{
  "n_layer": 12,
  "d_model": 128,
  "n_experts": 256,
  "experts_per_token": 4,
  "d_expert": 48,
  "d_shared_expert": 128,
  "activation": "quick_gelu",
  "moe_layers": [1, 3, 5, 7, 9, 11],
  "router_score": "sigmoid",
  "normalize_top_k": true,
  "routed_scale": 2.5,
  "balance_loss": 0.00987,
  "balance_bias": false,
  "init_std_router": 0.00782,
  "lr_router": 0.0039,
  "vocab_size": 8192,
  "norm": "rmsnorm",
  "norm_eps": 1e-05,
  "tie_embeddings": false,
  "optimizer": "soap_variant",
  "lr": 0.00465,
  "beta1": 0.95,
  "beta2": 0.99,
  "batch_tokens": 32768,
  "seq_len": 512,
  "train_tokens": 213700000,
  "steps": 6522,
  "dataset": "wikipedia_en"
}
Below are experts of layer 7 (counted from 0) of a mixture-of-experts language model. Rows are named router (the router's row for the expert), up (a neuron's input weights, with its number) and show model dimensions 0-127. Each number is 500 + 50 x the weight over its row's rms, rounded and kept within 0 to 999. Numbers have three digits each.
After each expert's rows: "comes after" lists some tokens at least twice as common just before its tokens as in all text; "mostly gets" lists some tokens that are sent to it at least half of the time. This comes from a sample of Wikipedia text that the model never trained on. Tokens count by the router's weight.

# expert 26
router:475435501562533480498563476443572557455542455452483479487561549470457465541565563432522444566551549502565529535563461571562558465511454525522492454557431535557561574569483481565467559471555527568565540476548564455554568451460559455551511563431456422478491511558526569454567445574508573530556560437572434565453449570477429462427494443545433467453435468517531562552468558570534537460449
up0:562563450444499430393486501500575523452480489491509498493514498499546543507529437543438503581466491516480533508480458538535527498503522558579558539580517456579493582425558491469525495443441528517514514521484455489450598573422487527424532535440459388573424476584453398515531482490522427552626390480563469559503550514522552449521510642464533507431449461431457456487456434462540470547451
comes after: " |", " the", "-", " his", "|", " was"
mostly gets: " (#", " Turnout", " Phyl"

# expert 8
router:470435494564537474483560474457567563455543459448484462472560548463454465534565560431514446570547557491564517545565458566565550460491451522524524453549432536544559568565485483564470565465555520564562546471547570459558566448463559441549510561427460424470499499556518558457578445588502559529549568438563437568449449564474432450424487443546432459458438482527538567536468559567552535464450
up0:515537508574446473523545443436460455617521539471562456415513466515558480425461483454529591484455633472489424521475483571457552564414407538525512540466492460457479463499509457507469499483562450508492677555425549466498459528474399484502501497550478488567495523521549477563494539460530506469546461569473433426541546535550548529461545449474607475488466544477453581503532601456496544545590
comes after: " |", "-", " his", ";", "|", "---|---|---|---|"
mostly gets: " Died", " Democrats", " From", " Synonyms", " Class", " Green"

# expert 13
router:448437490563526459493558488432580564444527463450519479487566539452448483528567569427480460597583541494560509555557475569572536461506453527500525455574421544561547569573496494553468531474560498565568521477571557473548564472502540435538493552432456409457497497540527572447566425565503560519567531430567460559446446570485440473439478449539441507439427494533533573514485560577533546448437
up0:578574453453424446606520476489519522558447487479611517417489485467435534469452471504468555575439521467462631493450502549528489505478469454453550579532474454424456494454429496466410416498615532597440467465485472529551516498528485541473494569502524523468468582513451605529502498558431450523618483517465553435472488469537464459524549435457488493503478597453562420435483532537496554583491
comes after: " |", " and", " the", "d", " first", " by"
mostly gets: "athlete", " coach", " director", " Swing", " owner", " manager"

# expert 91
router:450432507568533481476582498423574524439512452440526487506562545454420430544564563432496455513529536485559514542562449572556572473504465563530497429527433529591563558571493468545429549475535522578563569479529559426551582442458556460548515557426467447487441523528529557471553451540471566525536555455569429566486421555485448425417474459538454489444449472492524552543454546562514551431464
up0:505500420571472560558473476479505428499428492534508497580410513481480504516604394602500592451515455537459499414511410525498490481511534558492472481512527553559520435444581453427531461524581485496461471536425510430402470481532424521462414532562443515508472489430481512531550548534454507512556528438479475489566420476457515520474461508528432581423546533533441499480391649420493562488475
comes after: " a", " the", " and", " of", " re", ")"
mostly gets: " re", "De", " pre", " sub", "Re", " co"

# expert 78
router:469448518540553435453580484429558542409549437417504456447545524439442455533578531477505421509534580483530499558523437560553561454532417510511470418503458521522565550548464421522389530428555495527556545474503549407526535461444542449583502581434443461449479536549503524416548433522466555512543553468553468544439402547491463418461477434529445513479430487490485566529443553556494550487437
up0:489534526556496493500469507471453424525545537515478492526494529489592450413510442501547552539416549533479485504528588505547496642535549515553480490488526486347527462460487559466486459462409515373593452542561534517520543556446548531461483505515618435530550511464561547545494532525567449490588536506470449498494467595508420570472447558525595531500458603555490511421548587475473459543513
comes after: "\n", ",", " May", " July", " June", " December"
mostly gets: " “", " [", "==="

# expert 107
router:468435521562534485472575480423572534456542456455500480501508540491478453543576565421517443529564535486556532524564438552572541443521454490525532455580427518523565567568485454554473549498562509564570555512526559475557578472478563448564513556404471432477479509586526541452567427560498574530553575440556433573460436550469426457445473444540433482437421448508550544551513555569544551472450
up0:514509451436488528454492519491479465540598447540550444534440392532520517488498453554484528437615465557400462505463489481525562466576595476391537470591567500380472454474483481566468488522516426485493527583536448572500535540483461500497585522449438477502566470590440463506480473519547615563535483484474490546455367434485514483576521591499527525452456415543568464504524527549518541460538
comes after: "s", " S", " In", " Al", " Sa", "t"
mostly gets: "word", " Bri", "habi", "kin", "fre", " Shu"

# expert 4
router:467433492563533474479562463445567545450518473447479466458549550463447466533570566429509447549560533493568524546568470584565555469482446527502508462564431546571571566570480474568464560478554509560564530477562566458558565452474560452551508566443460421473446504572525565457561442557511574519545573436566453559451442554472431468430479458548432453451437470533522555539466555568572531471452
up0:556561536539549414565549520536480406508581479534498503557377497563580426509490591511520547561527546527483564477450458441474472458540511516519461529509527606586523537465448502558554543432434542563490458526579495516406500481546454437526504455523432478549463529489531473552489503516524457488567471617500568467509495484591475557561497512403428504480477644419491490415541515518532489562585
comes after: " |", ",", ";", ":", "-", " in"
mostly gets: "Gls", " GF", " Michigan", " Pts", " Ohio", " GA"

# expert 18
router:474439486565506467486576459458572566465527459438489462470542536465455459541571565441520443560549552513560479565558465559559571458500438509491485417596447537545557544567485463563497554451555532564550519497563552461545588461478543441566501549424427439468475484566532566453560460565481579568529549442539459557443419564471438428429486442530446432465427484537523536532466543576538522459444
up0:521520511570561595534505494511474535495509488494460553360545547468486505455480522465514558474478391578493532500515430606455503473487493585493630515570494428494479512490470482500458470439433478488409523569442583422533444463459503637578587442454505513452496470606428561487486518483424541450476466450528474467424559460501516554477488538459471532447477580471412507509419473461448443440526
comes after: " |", " and", ",", " in", ";", " to"
mostly gets: " Produced", " Occupation", " write"

# expert 9
router:461437506557538473488557460436573565449541456456489462456549556462446472540561558428504451555572550516558519536560466578564543463501456518519524458560434540565563558562487477568467566474552526565561536482555564460551564446476551442547501556436459425476474501560517560448592434569495563536545581436567439560456438567472434460426484454538446452465424477498544557544475547562548555462440
up0:535494404493545397510454480529483541530537499512535569461498497499549614518452505514491497555455403497561453504447578487530533398441482505421440518493562500510423529470473637488446502576408565595484481514442447541509634460450437513539454492356497536503501545498440399550487431447606480492579521464494445486436438558550527458510460484507487543473450520487539479557532491522541479491445
comes after: " |", ",", " the", " and", ":", "-"
mostly gets: " Democrats", " Labour", "Transport", " cricket", "Expedition", " Died"

# expert 86
router:475442538578525467462571475425575551456530440421494478425536544434469454531566572444485455514566543489544505535550441579563543444513442550554487401526444538534551552572493462547408524459557498554559544487521546406504557439456542458562509583438451456478457522539515531478530448535469558492545563460572458545438400553476455384451441431549463504462455471479503533533419528552492578466464
up0:427529640500491483496594492498555477472475430571557516495440517402599516543515454564540662496508468500443525486524458416520559473406496557422503534440512537557507521452475396524417505504487503568510499514575414507442460471518520457534524547417479564498505483481444415626546496542518454557529478541476573485420440517437518553522468417527526411565494471480514526533485469449472474491552
comes after: "\n", " the", " a", "-", "|", " May"
mostly gets: "Re", " sub", " Ar", " Che", " Sha", " Ku"

# expert 206
router:475411487571529485456584498455572532439557506453476502517587568483468450539560573424489435559557578497553551567572471528576537466546455529501507446529396521551573563581491471562464529471534542561579569486543580448547586474518567421552492571446461426491468541513500558447543494545490583561540550403531447588468476553501427512461515453509464513448456487532489567529493566575494544474467
up0:480464463510431496500487549551506469457574548567462495435473430464583453491361459580561539380508459536449529595360424510400565461491493513481548609504493454522463535546502428546501428604521551482488505474533494516518507506564531533572518560423524491516543492431513495499481547421496487573484470468439458552511536483543605459412458462552504505519453482554482538488627500437511520551497
comes after: "\n", "s", " it", " Women", " women", " People"
mostly gets: "'", "’", " avoid", " require", " seem", " might"

# expert 138
router:462438517567521458496560473445571555447563453461500454510526533463464468540562562430497442540543535505569531555568466580556569466477452510544516458556433530549559567559492494572461576477569512555554547478522558447543570455482550461554496557430455418470499494625540544449557413551505560520535584437567434554479444580487442455411475450563431444466425473502514554542492554553533522473446
up0:529546457580485452550427459516531447522567458539533498420447526533559562432561476559507447530466517505403534612491494578465569634487592491467511442499460573465515536479472516416582585483475466422523468534420511509461510568511538452508524466453548456449505453486493516537552497452567531546532526536548612411573601477555496543448443535457552539471506449457454522502563544414578557541538
comes after: "\n", " =", "See", "ed", "==", " at"
mostly gets: " Spouse", " mater", "featuring", "Climate"

# expert 2
router:479435506565542463479560481437568559450536477452487472514558539467455462547564564433530445563549543490564528533565469567563559464470453530505498449553435541532562565569483483570467563463563533566561523478556563456557566452474553454551486558429456426476470488582559569457580427553498559539545556441569435565451451568471431455432465448547427460455430473518516565550475558567517546469447
up0:536436671437463512439530491505480455420550532463488473433565483615401444479468486541465609519541475497499535437521440594505535583523613471522584594488459457493396410508486509568502482467567465492489470479461510560509502444578497585485537491494535383504524496471506564460452514487507478481518379505501514435552465517447543544517547435546543482495478489449532492530546453584495427502525
comes after: " |", ";", ",", " in", "|", "born"
mostly gets: " Switzerland", " GF", "Gls", " Sweden", " Israel", " Denmark"

# expert 17
router:481448469555518461474550482454566581464522484446501485507573551456442471533562555441472457566589552514545487560549449579551567460494458532501509456580442541551567559554490438554454544462561518548557517484539556426542563438446541436573485555443440438460402491537565571428576435538491569545570561458549450552446429560491443445436478439538436451463449492531535569541477536555540546484465
up0:545521496592454549466481612453449531509559492481484568506471576535532470469482501440477483515581483515637473551440512498587540493530543500597463674427482510466477444540483469408439578526513410491529502438443516553467491576485417494458496406519505492506486561463494409515406532508529496567586469421498492527456425503488520601555401528541556505546461487474543529490568539524479525475494
comes after: " |", ",", ";", "---|---|---|---|", " and", ":"
mostly gets: " COVID", " Occupation", " Website", " According"

# expert 3
router:471436493560524457470577448457567557458523461445512473520564567424470466528584562443519441582557556471567475540555461559560568486493428506493506427564449533559556539561473459554429543455557524552551517492566553441539566451454556458576505558444428448473499472568544562466582455545505557542550551444577469553454419538462439457440473428547442443433439515533510534530462547569542531457458
up0:575487571501485509527543390533490503460471429559472522510549437575578441460415575427420482484468447472416555557383553483589470496604523420511404521594526458553468477462435507468536499527490482546518540563458448538504510486469604440532487492532515505486555501518486471498437648483522481420483448428443534505491535463461523514437609527514521510558477488592484520496441592432509536511483
comes after: " |", ";", ",", " and", " in", ":"
mostly gets: " GD", " GA", "disambiguation", " Set", " Pts", " Qualification"

# expert 43
router:469434511562536478483559472454566562452525482448484467488561547468449457550566559427507452545554552502575512535565472575562563465490463529493491450552434541579559564566487477568470564458547524562561545484556570472559572452486547454553490560429453416477491484563571561459576432547485562535548591432560438562460448557490429458425477454549433472454436479524521569550474554570544544466443
up0:529481507539501543451505563507497598478501528447489549423455467481468578468623509476496510493411464481458479538489553604400458592477527523468494524471496607399559390371544455474547506536540463417491442503608487456608518548500525489511492475576455569534509481628439483484473460494513522543578513530576530541465445506508576451472562540540531469430441501570440517491520495461443533544497
comes after: " |", "2", "0", "9", "3", "8"
mostly gets: " ±%", " Insecta", " electors"

# expert 28
router:475437499563525483477556471422564566450532456450475464481549546458450465537554560435496449555553550491568521540561459576557545474493460527514508456543438541598556565569478479564466555465562519569558513477540560455555566452457549446549474558436454429468468514560532567455557420559474570540554571442574432561458445581476434453433480452542440465449432447531515561555474557566548543468444
up0:522548523515503494484475466496511517501562548482530522496536421543536445434507404457520488419372538527504571568458578465476532534448504490471520568474474497569518494470486577420541583508539559470481463494479485574419577488467590546409556425540552498475579537561508515487558481390572473512472498587467497515404396449466612469549475496508558398435536573530518590555546520500476486573561
comes after: " the", "-", " and", " of", " was", ":"
mostly gets: " Phyl", "inomial", " freestyle", " beetle", " Family", " theatre"

# expert 100
router:458437515565529483491565466454568573465545461447486462498561558451454468523557568432522463543542529511549538537562469574580544492496448538525501457537441516599562559574501478576455572474568532569563523488537564458540568429456578437554495544418440445457450510531538574447537424579492562547540570437584431561452442529495435448429457448529447458467447500524535560554487555557535534469448
up0:568563559504376563464515441603460506530496512569516581530497527584400599361479500524528550509453463443504475511464488504583412540451415548602534505560517519468541543537382500494509528511486474465545454491415429517490481577500517408476550476505533490570475529512471512540407423545468485541480473474465406530467460530461585489498460512474491481520516525576540413490485449428415510427491
comes after: " the", "\n", ".", "-", " The", "=="
mostly gets: "Follow", "According", " Ag", " Ar", " Ad", "El"

# expert 0
router:486436505563550461483559478441563550446536473457491473505554551473462459545566565430516449565550544496563528536563466570566560460485450527505484449557438529530553567562489478567466563457549522564563527470581562454566565450468555448553504561427447432468484490571585571459577430557515559539549550436561429564454453555466430464429477456541423467445434483505512567559474553571520546453457
up0:604512512429504417432527406456458439427466555526579522552544512584460555456490509534534451399524497572537439485533491490486543471407508538493463561571489518465541503436508520512563504468477519460515493389455580499450495487488548531445491424543501586592475592442502432625522417512489557597490430452506433491588552517485508589475437479513464505575469463542441437527501459584463500459509
comes after: " |", ";", ",", "|", " in", "born"
mostly gets: " GF", " Switzerland", " Qualification", " Israel", " Sweden", " Denmark"

# expert 7
router:462434478563532479477559459426566554449532463448489450475555556459446463540562563435509446564562556492564512542561460580561552467508452525513515451556435541553557563564482478565457558476563516572560537479555566457552566446459555454557507558440462425478478507555541569446566433565495576519553569438579440563454437556480432466424491450530440458457432483519524558536472553565553543461454
up0:544562553435523504439516445516513554428502499498502598542465458473442377416545506514373485547528460534592528469545547555467463478534582461503511544558484449479417474472646511507517446467515440566511580461464411476468487477469539535483567520508454408515531654472507455497494469538519538564523502462501578490438509421529517505523540538448439527559506466451484454548418405557588519504524
comes after: " |", ",", " the", ";", ":", "-"
mostly gets: " Democrats", " GD", " Pennsylvania", " Industry", " Vienna", " Infantry"

# expert 10
router:467438490556530473476558469447564564455542468451496457492556549451449468542557558436515447567554544507569518536560467568557550456506460520524490459561438546601556563560482475557468556461554514566557526469570561460558564453465541446556479560442454429472462501568531578453584434554478569552550557442573438559459454582491435449434473453543441456461422467521541556542468544564548545459440
up0:538533510464471504460491500500463593559474559446524494427487441476484475475389567605433534543568494616620478442515433468576441475449505590434505581465500491502582542415539490490566501474484582491449468516531492451537477492400440536466489469499499497570505511537466401504567499568477485454453588513441501478543484447528502483474435595560564413498470495483536482542552494466527511645424
comes after: " |", " ", ",", "–", " his", ";"
mostly gets: " Chevrolet", " relegation", "Democratic"

# expert 88
router:411452476556524465469538413480550560430528482464464431506548502475415443549542549441493442562543550502530532532554476564564531461555465501504484474562437553565555566548444460568440571488569532557569553460541559469597546433490547444539453555443447429437471492547569552424561446529519563536561570435575416557469466520499441444445468439524441486464450451501506566565479564548521515493429
up0:597546602433469502463482415498532419447467481477516402506565463501472506545480529483465493473528499462507548558520550567448608492518497490433501554502486522515436521516508531447490579445618409521460498491486535505581562616554403539537379502453551603447496520497443418548597480492419459448504458499545567445517517510555421444474535526557600539531496511506503432545509476528567519469430
comes after: "\n", " in", " at", "1", " to", " during"
mostly gets: "Area", " median", "Personal"

# expert 14
router:475435488558531473478559476449569567449545474452483468500560552458455460556563560428504445574551548502570521538562468567561545455514458520515499454555436534569559563567482480560468560456554520569565564474541567458557568448458544447557477557420457424473493494560539572450578442567485564549546560439572441564460456571489434453429474455540444469448438482512546568543476552564550536465446
up0:588406429546462511485598533443521539449540491575471514493499499565483560548511524597437540591579420511536447510463577463486493415463514581448485527543538569492548540482515430484525532482544556485434491530496489542511469490435515596521433503540501518531422518441476489593489472454435380397547425470503611494546550516529542482442461592503538581467393463485501493562484493420553455461491
comes after: " |", " the", ";", "–", " The", " his"
mostly gets: "Awards", "page", " ceremony"

# expert 112
router:445434490564552476490576472369574522445547462465484468483555547500450427526576557435483434498533520497549517513566467527571537484517434537545514421537425573572575578576505444560461540467542515553575527500503578458532575488486544458544490555444475458488469495524589559431534464521494563538561541427557482592473414536467424483455482437543446465425443454524538550520457557569497552459411
up0:573466540488450475488466447377474467599564496578518477470574480594581452497530479564539550557572476490520587497544543513568482505506504492425432506448483573513484491408450368340536493574507491414483501489465389441493541527459495479498490540477509601476467442520473434499492480459487505514526447477489513497558450452461514481551552439530596490450500497593541508387512501538438566508544
comes after: " ", "9", "1", " (", " re", "8"
mostly gets: "qu", "colon", " comp", " Animali", "tri", "curr"

# expert 21
router:475436486563542459458557468421571553452526478450487465478564542468452473550565565420505444553547545472563511548559469575556560466476449520503526459560438537535570563568482486567468560483559533561558535488559560453547559441470551450561498560444456429474447476567558556444563426539475566523560566431568434554454439552465435458427484452551439441450434462516501559561481556560544542471453
up0:519594483511515499462444455582580493554510459552520489353546468557569514508501555514521597445528496487521486461470560587420471514420604426503461501471544463531447516571500486530503465507506473578488446504497569437529564601512492473507429413499519563485422455454454506573549510384493604490508508536528547490436413513477517496499435505495407574529461421571580410434537489499474449472525
comes after: " |", ":", "-", " by", ";", " and"
mostly gets: " Diego", " Synonyms", " Qatar", "Marcel", " Lanka"

# expert 1
router:457421505567550443455565500455571538469559469454503484519547560492464452569561572419508469557556519456552513562566470584577537458505474504509511447575423526510570560567450465576454570463576514565565531513537574471550566461477531460561500520437447438524486500560555587427554447551483563533544524434551430577445493516454421453428483444530425477449452505516492569516461571569546564477447
up0:581528558479469406461441527523466484573449520526527462484395542450526531522486565461541532502538505407512447448472581560528588630370454421476553544459499443443462512403470520538502464482489468522460493517444441546471464458490524394528419484501557481558566491449513511479436492517506478522484411409528498518505407457576520433600501395446502502523492443428589492469446496505519578522528
comes after: " |", ";", ",", " and", " his", "born"
mostly gets: " Qualification", " Israel", "Gls", " honour", " protection", " benefit"

# expert 5
router:467428526572521471492550462454541521446536481437473441555510549439440440507563541428471434548522486465561511523568457578576572421501436514492501452554424560562557565561480480539449558470551540544567564462508576461566540438444554437534475563449439444478472514529529554447551479534506527504542585423556420558467451575482417520461449438535429441499427483523575556537498559578525529469408
up0:542508544538524499490484485536523457453490594466498414485577482422562528477498478524421580434422490476535532564489494580474540417540429484455489617449484477496457480448605426534449396533479553440405542458542576615547452472506548433483453524445505481462588463497489545482444489545529563526509534579565406449504611517464493553474414555445462544445518528469547515480565461541532485560449
comes after: ",", "|", " and", "-", ":", " such"
mostly gets: "Gls", " Ontario", " William", " Charles", " Colorado", " Engineering"

# expert 73
router:454448509562531432442538466480557549456542491453454466559525553468421426517559545441524426548555555493547543521561450546580558442534433530514505442538434560559562564537483429571461565469547559536576544521535574437566534456466556450544454573434410455438476521554541541451529445526523565542569542440562442554442420565480436452456495481498426462464443453507521581543481560546520541507447
up0:662580481473442452442450456514501459586600470462419526489486527508474520475515453531504571474457440547522490394517515537484514451391496648554494518434414568475459485502587530551511523473562511406465541500583493440526487591498396512534555538497550531465491495480602518569470429509553505517590457474430592536498518518474537492568487482502442511511453476459500403460513549539519487478491
comes after: ",", " to", " which", " he", " He", " and"
mostly gets: " been", "On", " become", " becoming", "Before", " currently"

# expert 210
router:480404537586509482508582493482591542447541489443503456506543528484482468523591581406528432519532533544540562527587474547590571476524442503545488435527387533519597581578492493575461567491528517556587528493533581449544588448485545464567500568464467402481513531529508553441509475522503551557531552429548425580471458551468417493424461453518455482486454468511522578534495559573523505483457
up0:572474428557557557503557518571498470511475455461589473555419458478514506488374401525526505474549543411482480439485574477527565510481544556507439519493591491461543495506526477486510482423553493528465401526419505574483484532480457421479553515616505625413515493438486458562472490435526491571537548555502561514559598505433453498532500486527584534531557457539477496574590405469422453531504
comes after: "\n", ".", "s", " =", "See", " season"
mostly gets: " This", "whose", "Plot", " Additionally"

# expert 11
router:485438500573525464488553487457577571437549480427466476507527539461468446523569564422530438585530523509562490561567455558558552478490465509533487446560433533575566554563480500569462563446545522559566523486565555479559568441452569433564486575449448424483475460551522557475554470541498554548527530418556450573445436542502429462416496458552446433444459488540512572530461564588537544448436
up0:591492461467465529512377606500543398453538407431532526570390404472572438584563511546525546532438496480616495453489617544475564389457565479390479463511494472503490499558487472502524568494460515500489527551528484523563528521578495508497401511533401505487494409464506549569553480456578435536582560532510482519489435486491496442525536549530481546520510494485574528516490523444508524526499
comes after: " ", "|", "2", " his", "–", "im"
mostly gets: " advisor", " Died", "bass", " documentary", " lecture", " exhibition"

# expert 25
router:464438511562527478486556475436565551452548465454482470484543554462445467537563559431507449548548546501576522533564469578563545469512452517523490452544432536573562561569490483568465558475550524563561541478553565462553564455465559455551491553430461424473478496565533567451576427575483566525550592437579438566463446563475431464426481454547429471456431450513534568573478552565535549467455
up0:522569475473506482586534535553475470567503495449466572497536521515486458491597524538474550540452460531412582535446485523498472526526624562530520584502493479490571526469649431511460425542541356458459481571532499388508497577470517572451523532482464573535453406432426476463469553498484441548563500438427422490499376486454536539497530504507447498436476436490510445515473553546547465480497
comes after: " |", "|", "-", " the", ",", ":"
mostly gets: " Majority", " (#", " FW", " Federal", " Vegas"

# expert 54
router:446443500568564449442549453477552538431546475436477454507554526492423427556553555442483429540538561517551534534564447549556531431548444522503502466558426559556564566548459447563409559470545538557583540477543569446565555431473543435547483566458450448456458512551532559425558447540498561520540545445555438560474452555476438460448450440515447463441454461502530568554444568543513528467451
up0:540557446545557580329558502617477506488533568492462493456357502615472559445453544617528490511537493580449449482506481527563545534504453485485506540439516576501495561526498460531466464464438550442555446507455530443531498464569498559478482495403533550459447541477486455405578598455434453488493526507537598504505481439511592407521526531520527536497494525453478430503529486497474462499505
comes after: "\n", ",", "1", "0", "2", ")"
mostly gets: "Personal", "Notable", " currently", " Running"

# expert 6
router:448454502569526469445540462476561555441526486440468431507552523514441400543542568436501444550547552514555526546559455564554535455509471513533482465556420555525561569546467467565464587446546507559573549451524557472562557443487556425529466551436459439469474519551534566421554445530493563506549562434544424565460479546477439454448475442534428423440453410498513558594458569550507564492454
up0:564462488507539551489442569483518572450547494453456553494512472537592447437508559472624500476540502506480555496549521488377512499437465475472555565521540448552479481459471530489456497588503421489440386478484456376642426480496467440453505523486488560445492462448488466444506553510593436504432465501543538523538535480505446523533501552417521446469403455560528509572401428463447478515602
comes after: " the", "-", " |", "|", ",", "–"
mostly gets: "inomial", " Independent", "Personal", " Family", " Special", "Senior"

# expert 12
router:440456474537534436472535447514550566448561504441455435495555498478427410528537530449497439549527565504511529546550442552556496438517436489497507470539444577537568573536449399543445561484549527550564530450550565448618529423441520434585445542455433448482492512580521562401567456518453562493564537445556428548428444552499448496457451476531435487494419474515511576544462559546496523528446
up0:495579415540511491460571397582529558575525543552507527481479457489551445546507374564442548489497473536511448478535488525415568470497385513485438564542469423502529484482493542510538561470418496501428370540468484584528458578428433499485443492483533518398508511424533530477531417460504474509630501467477447514434441476507479472498486528474441598432464469572619478517458456506525504495486
comes after: ",", "0", "2", "4", "3", "7"
mostly gets: " whom", " century", " From"